{
  "hidden_size": 192,
  "router_score": "softmax",
  "balance_bias": false
}
Below are experts of layer 5 (counted from 0) of a mixture-of-experts language model. Rows are named router (the router's row for the expert), up (a neuron's input weights, with its number) and show model dimensions 0-191. Each number is 500 + 40 x the weight over its row's rms, rounded and kept within 0 to 999. Numbers have three digits each.
After each expert's rows: "gets" lists some tokens that make up at least twice as much of what it gets as of all text. This comes from a sample of Wikipedia text that the model never trained on. Tokens count by the router's weight.

# expert 30
router:439569553584487508496509448553502467554451488482514531481509522458470535454554524466515534476560562475487468475521536501469502474462533498476514531503512500533544564501507471474471505429539439549451566526539539543417442557534453498572520556505503412580524478421448492605583497534510464532553491483490445485482514486468512503489461526443520509513497532528490584470502499473515524528500507509455580480431491477556493533501475490468490518480513519474531472480512476538513554529467513469433479433513481424546524514449535484466542466466530466565493466612548445446462431574573442537
up3:493527572520556492552551488551482485519496522492488513516569484462532517441456518485519540422478510472463500464496569521498554511455605563501516421553576455528490553497508504493473455459575505536487511498453484565483506517500473516476483513534455446500591469470434446522475479556556499511562456461457368543556508524564444448439518505455530483466531526487444496540456483433499517525586459488420502464493483535596478490468455569468535522521492492498525581475517475514543464490476453489486481452493493434524488465497512451455509549481542452544489479464533519494448481535582512580
gets: " ", "–", " Gu", " gu", "′", " +"

# expert 3
router:469525509449398519477504451520546475528520437486462537581530581475518509464552526446504540505507501535473424498421514494513489490491538508463485529496523540521511541466500453495485537470510483482495577457504473530477444520464448563583496555539463411528481456502428484586477491540535458512596490484454481502466570461476483501442415525460563552577464568515494578540515486555529485503496491484553548485441496532526493575437499460548490582506546473427515483449483575574507536447483493452440467510498465477575496493462558532481528474493493550524524532533465493524493453521534440484
up9:464474462492526510494468422496482475479519451487576500558489610516552483501500487516452549444501450487409415526551552473504461441464452528517573528477496496477500495472497511508537580421517480494493569470513521507531484622464559486530508503500499486515473535463512395505531507512470486487481481487457519513463460546397495541478520473499565526554467489580494533489483565517535456449506494464540542469551547482487539503487447451538526546510481480464524436483500452431504521503489522448554448523501463508490540477482589522484522423532522460551361594492504514524441491504524506539
gets: " ", " |", "F", " World", "T", ":"

# expert 69
router:473482511520420513481521445485498465575480519495472563532492554501501453446531479438499491527504503551512432465468499504467482558453523517454500491569503471516508531468553465466525503499555446544466571479470478607474459514478461535557469531538431472493504477478424512576565513509455462556472488459468483540497504494403426559497478531489501544536491520477458547491483520495485497499481519498454590474443490538526545536458467414506433481525539494458566526447542521503489491532478463460446524469464451477605486541537573471472478483424497432598478512588517532485433493540572441475
up0:482534552465532526557457485501462537509535456504550426460520511481500445479530495584538487516543508500456477477522606426545504541529525540496470503458487521515478488479478516493441502552508535476494522437557518446454502531574475542498552520508490523502519463528494499504502569471468535560520565487510423543499604452487456544526476504466507539468433487500520504539479512527498556477485453444583519534518471496460496455539476533484546542433450487448494498475514469450424497492452428541573571430414504498506402604524518509483576456512492487535603457457472552508502462549524485573
gets: ",", " and", "),", ";", "\",", " –"

# expert 25
router:499476540514417629418471426477486432476479481489466542519535503520474522452546476494509439510494467538498460479498547525488536536480519514426527460493532513501561528454542481463480569484538482544483565496497493494494452517490460508639469521584511416506493445458454509598515510488455456512541492495538489474485505489498457530436447505474453488499475610507500545517471564529557484505518495491472547470492516527544546530484492483516463546441510485495549521441524486480475556508503425452423485477508493471567500496499514478490493437462527508556513570645478457485470458469544424512
up10:427443557505448532525459499460544484491474435553530537526461530499498507443458501510503444479494478466568468513499520520492501543430501524520555461512470447526498491552411471479563544475540452500519483547514574477606541464465528498534414521512563422489465519467539467517563508473487471579560489513548476490496546532469487549530546552469515572444494565541457553524510488565462433456433538550481509452528503500450433552512500579453505515465537516461519532433555516436486518437522435511502454511490492546497507539446487416535462554421480543509525494507506490439456483546548546484
gets: "0", "4", "5", "8", "6", "2"

# expert 78
router:467538476566504559482490466488562488503431471533471510505534584460512526463549509462492522448557549529469478420491541497476571493473512476466484530535469475494494559410526447504478487496507458538471540494495451555467469521521485566586461525549469482509510515487484535588544481501475513524556458462474493529528536533512416506488436572420524577586473596479486596480475497575495512477504496485514552475439518471557522515464497525571502516477513526466561473448535511517511577498477466441470504451517509420562534547482567468428504464456525486466487518587536460434490416497514491478
up0:547471492519521493516453526481417493544525484503441509478513408525507487500491439515492463462572519542453463472450544498542465506500592460457595440516417509502514476446518527566539562591481432499494539442426511512455529521487523516490446451574490482515503526518495523496498496569531453575537582416534428486467558463425481495485516526486517565513457498418538549539423524525522483508528483504440440552538459476512541466428468482465492456502556517460497514499579519474478489594509492491494487515467496473473486478472515461475429533473524499458513510542541518500447516494597425512
gets: " F", " K", " T", " V", " J", " D"

# expert 52
router:529519518490450557448524480453537440521539486523462552479486575506450450431469459395481503467515481503556440469491504540435461531466528483429517460513514434518556511411567481522466461441527435538439514505489492540475491529545433512525443543457441444563520510534466494621531500520467499569530508498537473494464507463452466532486425500446521553493470556511471513494521519525556457450502551466541548467469447527545529544485487511483473486554486528451549465403513515521510544522514439516472503508481486463569506600524515467464498472428493453586529472575522473502468474499541461536
up2:602558486498494473455486528472478431481577539504473484478446584446518461488468465420535536551514491457538511487532478446492549506494487530433479476476448520526505503493551476557587492523510431562518518406520502512492461536522480503515501539491532446537491479598509511539516516464415519558490494580498494511518471463502490492541458565465530502469488460381530422474555534554559505446509504490523547574423463453470583471501478435508467513531410518517510485430526518461546541493471475482470494503568478430492533466469514498506557430510486531495550441523517531490436488458479458455
gets: "-", " |", ":", "|", " by", "="

# expert 11
router:502531529536454589492506446477476512530473497492432498531539541491515486409566455470430503494550493523474478426456484522465492526502494506472514469519486492575541548472571468463483487464526481550476515433473421545425455498470469519565443535532502467515498491444447482565566525546445482523574521480486516544528487528482429504508449492437496535565461524460479575558518577514493542459486529538475537453449484509579489532491465478552441479476580533422545486435550489525499496484456473482463561484555461455606492503494549498413522455466469412485523490572496495465448508528506518526
up2:544488483554432466499448553572560482517438552518537533505494476546481530445527467496524453538624473411589480503503562493478493516479566495504505459481561480568471482477556457518441559496474506507474482569545473487466471548551518542561464477518491506447495514487535473511538536521504506602602565430483406518502472507532497481536507515479499495533505479444524506576542464522487530536551497439482486525535507550540520387500498589456460428540499534526481517526433437553427496470532496538508448508499460475497445546523503505503537488553452512455487543499535507465465469518514435523
gets: " a", " A", "A", " one", " an", " as"

# expert 51
router:515505575512461588457556434542521400505491455481540539547483581549451457446543468440502477525526494554526475475452539508504482500489512508492530457542484539517536527455491493526502497493559501550492531492547503574461460501462488521660454485497510427504545503464493506616565510565493463517617502499477458495461543524450496531463475549435481492563442545488458543504484518510516498506471537500523555476459489493517520494481503473514429505525537522462587459430558509477476569489465532467475527485519480481554501538532525494492559472466533498528499497588501509449450423476525421539
up3:528459529541509475424470476523544458517457458461535572472534582554451463506493456477536559522421427471505500481536542459503497529471482542512521553505526488464537507481446439466489473488536411503419537508483458492566533459522487514495441564460403498526502487422481421501454551506467441431495524507553510547529552564493498471472513480463503535485460479517558565560536527489575525498615490478470495478544499518485497476483481560454527493606549436463489509455546541489489470460485485498527516541489477460440562413530528425489470485475516486558476503562454501485533540484547570514
gets: " ", "201", "200", "202", "199", "198"

# expert 77
router:519482561569499535505467470521545506524532478515476540527498542498486479478517495489461503489589474550467391443480568523466527514488521454477466475528493458504496451496492532455454558474497460518516555442473480564448465532504451496635531504515477457546515527453477489590625480488500458535558508493491486521479483498486440534503463547370490541504531537505533500545482531531462515469440536487506578495443471491515558453454504521490503520486522565504559505404507514506470543523506474441483548441497441469511444494472612490521503488478481488510518530560498480514474415580576452549
up0:431541474568454570505514511463466480518450402525472505499519512491513522502550545485468544557491551499518467474496469451540502550495498445517398521504502613507507534501609415529437568451496502512424551468494474561432468496512504503477506526437551409533427522529508494524488468491464494513528525514535461466522465504533460520446525431479517532517475485462531491493518502473542492460494488530485536556432505535434541460473441477505402560533489469542509451489466476448453463459450475502431565499593510497477471563419489474500547573419503513513556499491525511484544482496555507471
gets: " w", " d", " l", " s", " un", " re"

# expert 70
router:460519506496491565488479484478525476497484495480455560536512526502476517434496461443496471459549461561521445474446531528512529479436543529507531475558510478480531506460521448505466535529521470556492554509461474531509546511539451501645478471522540447550503487483438455638579499455527483553629500466565461541546516550490487453488465489444514507487546593551451514576470508493538495500524572448465561490506539539489451500482459475540507509479488528444535505461500502519511528516444508495486501457512435424591447538480527490474466495467525450561499473591543505459505477577517507532
up0:506536499446492448444399473501469485512456492440450495508527505511494457451463446483533416591486453499540552488468507493508502499450500553512500473456468545545441516436511444538541460527465476528503474460414423513543498508490387470516503601492447517522534443493521524564531511499467515479531425421478447475431596512530458506501465592496532457569489504530564476480450516481531478485508507467473567481538442522570545501518489528507452503528505508583500445518446474484531471568487513487442533504459549543542437514541502453488532530531508579541468528554543497487493521473493424476
gets: "\n", " (", "-", ")\n", " |\n", "\n\n"

# expert 61
router:497543526507437537490556419500502474495466498537498580512485527520431535436493533471508459474513433511469468474489549546489503474471531512501471437573511473554481511480558505468535494476558510530471514451528437599442452509502501520518488524522542458476533477446448499600510485522499474512518487443518495562441529477495398521518438522467500568522503564498487582486508486504509514450472492520498585471440505515569489488508471485544430448483504478490567524408481474570505521521461474534499512413563440470526519516524553542493514501425447375529563475546530545423430489506562480481
up3:518489461584568502467500473473434599525468448542552482485488478493463514436445572530506489514511527528595467473486514492499461460524533540501533543518428514519451429535471477522478537454482477461543479474530519515522493550376511456495468430553439534545564502460547579510492499455492584544591458457515515539511545503455470568483588511517483535506468487462547558495425461498544505493489548540505431506564490477490478509510531489477453482587511506494527477448532557527428492532419515509477499503559414445518553497480532485529532517509500505495510492544504481477441523539584439520
gets: "a", ",", "o", "e", "i", "u"

# expert 27
router:509528540512456538473499456475535486480498505481471520499495514456430503406479480454476511522557467554498413400438514549447468493504537498429475474491470543495499548445546503536475580511499415564477600486476527556475500517521451536544466539511542433586516486526485492636515507530444497492504482457550515533516472531468482520500381582452510546561501535491480575512496513552522502499513546487525532446424468508519561531475529469517503531539521474485543502486553491496502527483490484500442502480500439451583494533492558509478511499450416462574548461569553515504480481556528461493
up4:436439565545474548399518468565460485539490516517449502533511503419513522516552503508436505466513586565547419518532448519500528457500518468480456469528464556469495544452530480525501447489500571556471458464457547555506473465539419559454525556539506448504457492517508565450505466513457420475504472484533539521498493434472541535435417519522519548527467502535533517419486483484566493531573482448523482508483472449555526464542558510547448588476500520502532444477533435492496483486506540484473527507580487536503570514471507552458478514414426485560490548504475465535485523444486490465
gets: " |", ";", "|", "-", " —;", "};"

# expert 74
router:473496528518448568464523404516498452499474488503441496478500536513452475429520447487520492461541526560539475408467489543395479516471526479494509466527491518512445478472479441479504461489462500532480549473484419519498503534494501524546498497549507436467525460460499510606535471565438495568522586473487465537413535473398518434517412513438545525514470572509502539514509602516460510483520509516564529490499535516550527531449531485530518474503533480452506449428521492535453564501433453445487493454464379490499530527504518460490512496461451473552541484560531565519494444542487505501
up1:493461452472452483422601483522465405441500449439489525496539461496445540432509437471474523553441535489477446453512476477450474542455482465545536476565506516557467503511556444482525416426482564491532484524539460487434525573531462531464442514546475500520464463468494535513524497544487467588570543491467517479572457514478491482516538545442452473492496585464531550508458533473524557562495548475542530493479589485538549450588537442598445495439464438471510522505472508544456469497487497495520444534496470504514503566488486529502458510519517469512482505542562562524495518479480527482
gets: "m", " M", "M", " m", "em", " Em"

# expert 14
router:522495536494455559507510446483475411507517475473479547474475538481493489499533446435483537561486531527554450409496523499469479503492529516462506454498457482540452495479585504422452513444530496516486573494527538571471450541484436509600469522516462427519527491497453495568570518511462490534521523456519479498427518483433379531459430559394499517547495504429484517533457542571505521515474498512496548474454467543554555560450471459532491528539495522452494470433529528493509504481447437477514524436482481471518483488471536461491518492481487502575498527595465499503447422531562432497
up2:500437545521543474503485518521503410462456486431523500469449474445501513497499430482436502529521497534440502399408509506546597445497554469457488576573535425508501512557440564497580541468455519491491511499502508556521451510624553479468448507529474496568499474450481558497532522489474509542514464458500508594551475593487547476505536499440458446511553525507479491492530525494556427553471524416487503533500449508481531550456509517507448538487550528486509498507557552492506514486515480521522462492491561492514492474496509475566499471445518497521458538461470558554455517467512562591
gets: ".", ",", " for", " that", " with", " after"

# expert 9
router:532524494511443554451493401549484478492461509534415509578481527488483511417489487439490490500521500521520483483490502474486497510494588537439523423493504501504513529471521524464535512490498503540465577469524492592502476559505477509623468529523485393524534514489465535571565528528486476501574506470489520487503511519509416549469384493454490475521476586509468560526542504542559498526510520453512531471505529506587502538483509471576467507487526535458536535437576529511431610510437488481469451494501489457572493488493540475472503475449526480554505548567465497446440460459507454502
up10:536539527532501511531528522507500464575536517522453552531473557543529414535479469440468474480519515457593457451475491487462541560436542417540471519527552556468447511450516493518494479491492550483507542481361533463529435464503513539517487569511513411554492392514463470534551526477471514456498531416497550491482473503527510486458465568473501552527480512467496494523500508445520473484543475475474488472511514527529528515477456445536431492558517497425551401461465489534505524532473515414468502536530453512542448485520529530513570551487489516491473494481485553497526452560637489484
gets: "5", "0", "6", "4", "8", "7"

# expert 42
router:501481515545464542494519469500489440505519457527470530530475554496464488460428477419513500506506486502513434416473566563475475523464530507432540452533464480531515516484495509516508537476538484496465568476461475572518499545550450510579462552513438453516488464476460487635561452512469543524522518429470482498457460483493471518475414479464541515477490581463487523567507515585485500504498509465456512485498443564528526523463531457523424506534480552454621501409568525540477530481473522516467536504510448442549534468515546515472471473451470495553538496541500466444460451554593461559
up10:515557509530432555531484443492481552481489515475455447543509539420470498445584478569503513578556579546484468449483523475510452480509478476478471527437443492538533515488553549561552532455524494539538520484503479466498509563517536528482493507539531531447519535466516460515496483626455443497516502524513528578485488487429485533470415468508459523618453490554443516440446501479482426524570488518434495476488556556493595505516455545543555530491548414549528463482511439555503485489508540457502554534552469483473505515498517509504510498493499471438504521555463479511498483406463537536
gets: "|", " |", "\n", " |\n", ")\n", "-"

# expert 8
router:429550548493517556450485463494510491562437465517432498527440530474463504452521532433519496473553526516536431410486530475475514557511527555471522501465468523523528533528500491469493522504489482512427585491475521537498495492470462482638468579543515421524499495487493469578564503547511551581565534460541491549478507482493402550501427508426476500537481570468504566492499561524487543444476537497510566474484536497591551519476483495562496469500523569440526522475553489493468573515442477496497486468528463441585482515546546540495502520468536431521527519522470549475492455548487484525
up11:445474517459486508505467507494522473480474474507462513509573495451482501389454493466500479470471515549503519509479545542559499488538533538516518500554550449464482469449546468373574451526497507465459498507399519517483491483549496493464434519457519458514453443491497544511486558430550519503565415530564466448569531554530547493460512451473525528494533562529483475497498468518497559431540526539454501511497492526474432454553477524472524423548478481407456521502503511486531556526411471481536462485493451339557487491511453505485456483514435482501513421462491459474514519526527536494
gets: "1", "2", "3", "4", "5", "0"

# expert 40
router:492499488516450534488536421482553432509448481483459588482525502518454527469549497449485507473523499543505453470470527487439474539474509538497511493559537514519531510444542523468477510430514490508447571493463513511458488537508484545534457569477488447529495525436430500623529556528468501493477516416527483509459510505424453501484437548494504527576477557526509581492481488550489445481462590461502580484461467533526567566505479458486449525520566503472553471441481487555476556478518518440498473499490474474595492555500492503439528569425456441565456535584515487465476474552534437532
up2:527544465502498527466503456463490488567434424489530543471490531433518436495496474486424495497465439508528520522501453515497562470499465482450499452464497531475434495521492490506509445491522570530572547482545475560388455573499513509500508457466527471505465498537414528508517385452498545466503410464433493450471506493551473508468528519493538471439520471484497499431448496501538505475505490558492547457416514491455487568409547439579478565545540481470486470507442522451528467518481524524470494528540491515542466486439520448504503453520579425466515483513561571529435493544545427477
gets: " |", "|", ",", ":", " New", " South"

# expert 10
router:554514501523436561436526471469514403524505512511448544502466569524464521433529464397471463511499526522495420458521507486457495516450520556441483458507485474519491496499540497503518520449531443516469523491494463536473423510496480521498470541463519397575488454485455528602510516513453493542543515482567463513431504476456436540480401546448546559509522549444484510510508543543519511485476513532500564497490506519530566522447471475472434511532517505466528458414544528532487569475515422510439501547520468436557506537472551492499532501431466482561499475524575512495448456468568408477
up10:505453580472579582511476416477591490506469453519551507474461431515487454481533479485496510474498470460461481506508444532476576517462456541453518516536491468473486552542474517493489523443556530493530502520461500514493493527493539514504465521497566576479536523506445585500491492387467470513569538517485525537506503527615439486462434531469542513530520476437435502474504563454522553510536535495542536441495561480453541537486454530564516518520488480473484425505501416459478497473521512534499466507436507385517502518523478437454550451450515537520470521561472566482460427475571518556
gets: " |", "-", " by", "ie", " John", ":"

# expert 43
router:479516490495447557457511463471533409544461472534440541530508554475491508465533444456512515474509496507508443456417517495506492543501567468462487486527485464539476506454538448494474484455494486467472533409522453546471521552499481515559452548533475449513520507468468490552493515523490485515616521473430488557524521483429521488458418523408515543569409594477474559508498536593477524468547531463496560473476488520512532553499503482490452492477536485456530462439527482533522615502530477423462458447518484458571462542525562464463504486448522491507565493581482486470471431531546513466
up3:506507549592434533542516517518450452552448477461468489480408490503516480481508491450435543511506477517474494515487514476535510555476501470480570490500463480471433556513486455531468551470522528490521572545535488476524532474398421521534512538521487509492539449478528458474528534493497499475549473510487485551522402458498501542427467499500449544530493546431453597480483515487565567470502486493430478431398504579463435530478549512558498561446526513495505483393463487604492514495512458475509483531419520547481488530536572514458502463422476445515498517506557511544459476524487489561
gets: "S", "M", "R", "D", "L", "C"

# expert 67
router:448509526524455607465463463494532465542469472499482522498535572487482492453536501494523475519474478610470436480484480482495488490455461466495477469531452508530470506467508499524490528505534459575483593507483432498501517531508488509608517529533558483565514487518443477651529509530508441500617504467489485499533464482448462508494413524472530548488499538515492493553455519470512487497508473485443518492462565536470539541532500503509420515537553558470543465480540523516476566514536451463465465422525482456587511533542454548476525546502524442572505512571547461509463458489519406563
up0:521507488537464458515469478468477508513454552561525571436529501442520456474499475520472436400487521513512395482495502454383504522447483495434450398497479459485441524496483550479486527525555470552553531509484475547531463487396511521511526420542507474558558494467484510508467560521465504505547524560504476523421537467467504457486503486448526515509460517417507508558611467492428455544506498504493478412553532478514539538449497495466490514475518553536447500457510608471503537444540548455445496427523455516539487481520474505520414497518494484457488517547454501496515451522457506498
gets: " \"", "\n\n", ".\n\n", "\n", " =\n\n", "==\n"

# expert 37
router:495498543481449543476492435506541489521444486469478540531457552502453522415507504412485457505509483511486496456494532562456454463484501520437492513472558484507514539505616449485460532479577477513471507479498450596455462516449428528505459556535538446532482487490487515599544511536442491527581494439458484524462524485450434505451498508467519566498503603500498496477522570553524442528505528474497625517430507499556469556506441478552443506521498496505547483447529499553466602474520483470478519485505454460499528484503558505486541470393498423542512469519517504468473432497515505507
up8:549469521507572561477530512481457465447587460472496545450427487408520526528502471463554493423470502571471508552532549509479486525557519537543521437544426498568560507493553516517509541495420526481489512496465530456499522541492563459521541521553422481517476557464528549530578587511549582456457553491534493469560518512488482484455504486408472460505488521452565490559469434476511447501538498487481525450529501498469560472460507490531436558518499564449465522495492547443471504552454521472496460484522509531532446510580548527507545503438409558497482523467471531534520460510556482536
gets: "i", "in", "an", "u", "a", "ar"

# expert 34
router:487492530485487570504497485519500427536459493499509542504507512523436469441537437431504465538555463492471435492457531508509524493507534552505514435566462516486566537492552511468510520451556486467437529453508499586508508506491445463621445520480516408559537455516479487624543462511495481563647511455506453517472537474479491560489409514431508515546449569490439515465510543516540523488517545442472539501452484506554534512527521509515477505510489505460582528444522508528528549469441489492441531467477493434584471516494493514482524451458516499532575525553539518473509458520538483527
up2:495541572571566549489560454460555528445549475506496491519499527524558548473422600488464492466567531464515542504486451524442444479409515449514510514471532467523445525558499511557558510527511483463500503489497523514498498475502532407519552537478467419585553553533478455529446492485525474497488450522510484555485462478542412526565571547500614584435519485519560523523479479500512483571487590482488541509507531526515523566482464467531457459476504481452453515449550530472466502491556449467544533514496506460526498479427503465514524429521470443574531527459456494479538473499494501496
gets: "201", "200", "202", "199", "198", " "

# expert 63
router:535504520544491631517530461484484427521542472513486526536509503510480520455536503465432480540542531534447506438428529513478508523516569531500520428542444504527538575474499509506504492509556499529479520442529520533493511532498478490507469549527551425563553492496468442573585495494496496519542516489487492538513535544511467481472469518396515526545520515461464595572515573513488538479516529523468584484488493536562535501457449520553447472537579524496536484463536530556433464480481492443453511498495454492645503523502529454456534452449471401500537499533507478460425465549539501537
up3:412535502497521579372529518439457487488510465498552536550488525468381470528517429477525545493506462531524495417487546478473513484459476537482533625509484499499527522441535515504468488518559468535467565447512483508469511485483481508502497557473599520509550576488451476512529513515509456532516484532565519501488527468480540525483508397509535575495442562515594480482528503438473461436545578472490505470502509505493529514530484537561540432474461494459459461519476437486489502536529541542476531544509556506482374525511496564546511460458486488449513491472494454517513492503519523577
gets: " as", " is", " was", " has", " are", " with"

# expert 5
router:524504501555474539466513410472459507520502467473466558516465497502472470476511505507476510537534512489537454487494455519480519515494555497498501449528571498508520491430556474467541503507508529521499586494525433554504502495547499448558486519535504389507543481466444545624523518511510496491525505470475441483488449507429464480503403521435557572507483593507511517504502514568560456495483507473516527475501533555517491521453427468564490542520572543444579472448532508508510559550490486443477518488551405499605427499517554461500530492438516413522469501522556547432507455525574489550
up18:487451505466520466509488474457500401515454404479511487470439545499463427507542482546521487489585514480536564467555486505505553503503491512523530434487366409470570487438461490462501459448444507476495520511509462542511438549512551512463422488452517428499432561449441546504581505473438546557551529554486477512522471421536524468528506509520458534504514496498494479505505584520466532562452428477546525463470481535484515476515530509550508499499472431405496529509506564487473504479444514560422556486493446489529493492476492507466546461474495532577501438483479544550495477463506529536
gets: ")", "\"", "%", "}", " km", "°"

# expert 36
router:437501548523510593474531422521476503494483544469432539564449499432472485495506477443507494510535484506481481473488491504477493526519572562494478460536486454489471484445515519463539555472535470561462495471478500542451475540510454504638484531512544481526472524490449472546584489567461491504551523466528495544474506494524426535443470526416570531548498547481468522518504542526444505539436494516552547442441497523574534541456466512541467516478573495430570492495540519524436514486458490464503501481503467412587520487513559518471517494484428442510550502594507481481469420543554467566
up2:440553441461492487453554431526491542524487377475538501606502541487459572461564548501447445416525543419481476539440453481472483498472430550525511540535489532474417506463457493542484505459506474530565512541492511528477465574479508519525500502503566474456510570512531527508517523509488429498526469511547509571485483477534447490418495542527568553512477473507502512460540527431522443516493518513549568544492531530514541475524501471501426462457533492522578499522474507541536500482494503478453488525584481472532471577530477541561608486565575460534569529504502492525521487491506536476
gets: " of", " the", " two", " one", " for", " all"

# expert 45
router:474471491557439601501499483515503482558492501523423514522479526497483468450511430438498487514508500534500358488486559471492470503474512467474445459543499464525459522452514459460461581524470548496486552464505511558462523494493457478608503545550522421541474465457496537617539521500457511530593523498521501518504473449455518479468417504443502538515507561494491531521465469536456544448484523512504556476434498494492474527452451503475413516507528545457558527470563507585523585507474455442475523410491500432556535560492510519524463506468518532464554478494537492477490467547566477514
up2:437543489572415566586520470458560521427420506478555476534559505552481531493550526530511423456454518517517520477491475535479520537488460546487511531528439455435462494533498462524567462534483432511483470487501461469551501461579416524562497470458487533597519522474453525502544403575459487496507511476568381561522501527474523501491445542500493501454550547525417532538541526547538494482484481538476553543410505443567465472555491479534518506458441514496514474499473455560493509461483510497519519485443492479478535440500542495485468574487481521478467509516434529481505483555509507463
gets: " (", " \"", "–", "/", "°", "′"

# expert 55
router:469496515513474564465536480466524454523541495516479549547513551472485518482506489480515489548516466542539410402503490490501476495481538507505470500536458496509513572536515487497527525497549453550431580499445504517429502514571482490593473553470517470559487498484461483676590454501473485551521502455558460553460483556507497474423471532474530548582508547500512559517519475509522480514545545501549517459518513527510496537469502529522441492508597425466589497425487530464442532480515480509453490443543469413540519480499512489510516531534471522551538488519484490526470443582542445558
up4:507477526485407483483516468491491530519482545521504641472497556451472541480525525438557523446520470468528512496479539484510490490518526497552558437513593504516522459505514559494521449548499475497534507535604495495461565509483442489526498540536433485444532505492528403530489494479511536517510552512455586487520501415499491544463478553496529498442476564440506525589439502531589471494511499473492512473467421447480490491622519496484464468494525519473575474460480455554565489543509522437546447529482431574537517515526525449452525513414517504513458494551558526517499490534548483524
gets: "|", " |", "==", " |\n", "-", "==="

# expert 73
router:543494547531451534468517455511529489467508506486523543537434530539477499374469511463446471470548510546543470453429494506479462478465531501478499505487525473516495561511547509518439524474497423559413471513529477534474449471478468556550493544486489406546469464513477508553533532534508466530594490465496533478476537477529431511494463519426475563482508628540441523503474447548519512501516560494474538494431496503570465528505488450516485512529539483428585551434560464548470535515474472491484557445464480479523483523493567512442479487451480478513543486488533490471461402482593420547
up0:514464526473511493496542520490476454492493518393502490533484492466495511473566490487415580440499538524462532519486532474519507462422498565490511554460483490525573542493533518515474547482491440521428444476515445538538524488481517501458452593558518516463396549554543528512569471440463409512516587443492469460504561455500457511484473548480537498479479476452520493536498501528501541546470488482574526502525376547476515534525467464549506530530530533522533445485541457560445516511456498546430424532503526401505514544451446537453530451450524457496472434494510528450509518466492565498
gets: "er", "ar", "le", "y", "el", "on"

# expert 20
router:462506537490457559475547486462488421493523523469514543538486535503490521456503481468485519536540501535490461486481543516476527513500549529481470463506454529539531506474521494479527489514526491473489552435537549583462528508521494488548500534556472427530525492490423489591584459494445461510539534490542498544437522502513401532443468527398512521531541508444431587563529531502446509527512500513509509410445540573565599548527437472527457508543525528458575515425555559549454489483489489462463539503434498488549474503511556431496546465457497452539518515575469503506489419518544448566
up2:556569508571502556389536497516545473470439520446465473553463408430424417526528441398502514456556469523544483502546512570519542406528595504423538452490521495458472492444504520585572503500479486492536521591492542499488473535449500504504510497537475558521476437490501441508564467459514473547506460516465573489464465484492500426449519510466496467565533486491518486566506513458521478494467520518520531470466498553495493468480497464536498528486477457446516438519526560495512528440500479476460518474529556451476435474447537509445496558504486443459474535441492489518498489511475451564
gets: " was", " is", " be", " were", " not", " are"

# expert 23
router:523498526536455583513533401500484432496507480490494535530487533498443497481527499427453493563503536502525473422430508536442493512481599497502487486522455492531511544478550473457515548478525477561447518499495557550477488558486446485581457503511469377543490465451465479558561500492468461515548512455520488535467550428427435515473434527427505531520467511434482496570453563565511502462520521525498520459438474554572554545475500516550480485560564525476488522467527502582467495501485459476536541483476500489582497475554530456527508478515500496561493528588475481492467427501565451542
up2:436517578555520526493528475498495490500527492549504521510414527514487408473474525545515481548486431512511465458511503444512543541566475538438500458510500514505483538539466544464472498589487517508459466466542510487517450531460463590492472466627442512436515522507528480510506538552444529551520533499461517487431531470522503428520468546512491517486491496450459555486445511529454576513519472528530469463512484525483529514435456492560527510493482399457519504410527520531529516556419438566481511539466529397529493588477461490454576531377497475513522477488487509475570497501537537493
gets: " with", "ed", " for", " of", "ing", " by"

# expert 35
router:493479577533434572507552464552524491566536477548497542553494493483465455468506492454495455558577509553476435396500535535497525512461532483510499480552459410520529513452468510474492521469535503569502552468520426528473471479519422475571519498532480485479532488468465485607569502507485507561617501497491473538521509511475465506470481518441497520518485544495537525562474518542465506460461577460482577515440500518489502533504497496483490472465510543469546542405532495523484589521463453462509527443465425439537489565493528502483458447435507480587481542586544481535539497544520477546
up3:563522485543554569514492491497566497473532498510500521462431491532494513471502488412451519431538471506511505490503459521495512537503527514504582456570530488453499564546613503478534555464520434541442582451466503504431471463472511570608477569537504461544524467507488450558472453477487535465467522467498448456528496494535445564499513580443497542512520487543502563541466503511485453441557452511477440560503513525559475507510492539554459489458476455481536541512465441491546518467490442477526437501432485515494441525500564468426536544488506491425494523506491460519528411514600505525
gets: " (", " c", " R", " s", " \"", " p"

# expert 38
router:483530512500482539500504447466522443508477476453473561479515557498440521435532498459476543470549477529523427443417517541473431496496483508434461456550504452469497483480561501536459496466483467562505567449499473565432468574511469541575502497576527474527494412461444539631529477533477501537574488468452491542434548478484460455480435504397487559501529542484506554531478493465538477503519514491518538424441488528494547505471484512546498560526553515463511506485539512508524560509489518487502507468526445416588457516459533530482486478453535419525496515569511511536494439504583476524
up3:541500516490553534405517437445470458461481434544509520461453510489521462512512456468492528500488501521467463445587457507466498509486507508464588533555447450486477489530468535442603577461459517520493490502478521546551582469540480497523417510429508487511504514467436475537521563438467428543497544529501457518506558446503508471452433579499502556517486514567508517537454514498522509407584488517563528543493453484488462513502478536484523574554449454362534484491457506520481533523470504505526526488475482551472452459547553476467447443510457465534453468443474472481513493481522543557
gets: " |\n", " |", ".\n\n", "\n", ")\n", ".\n"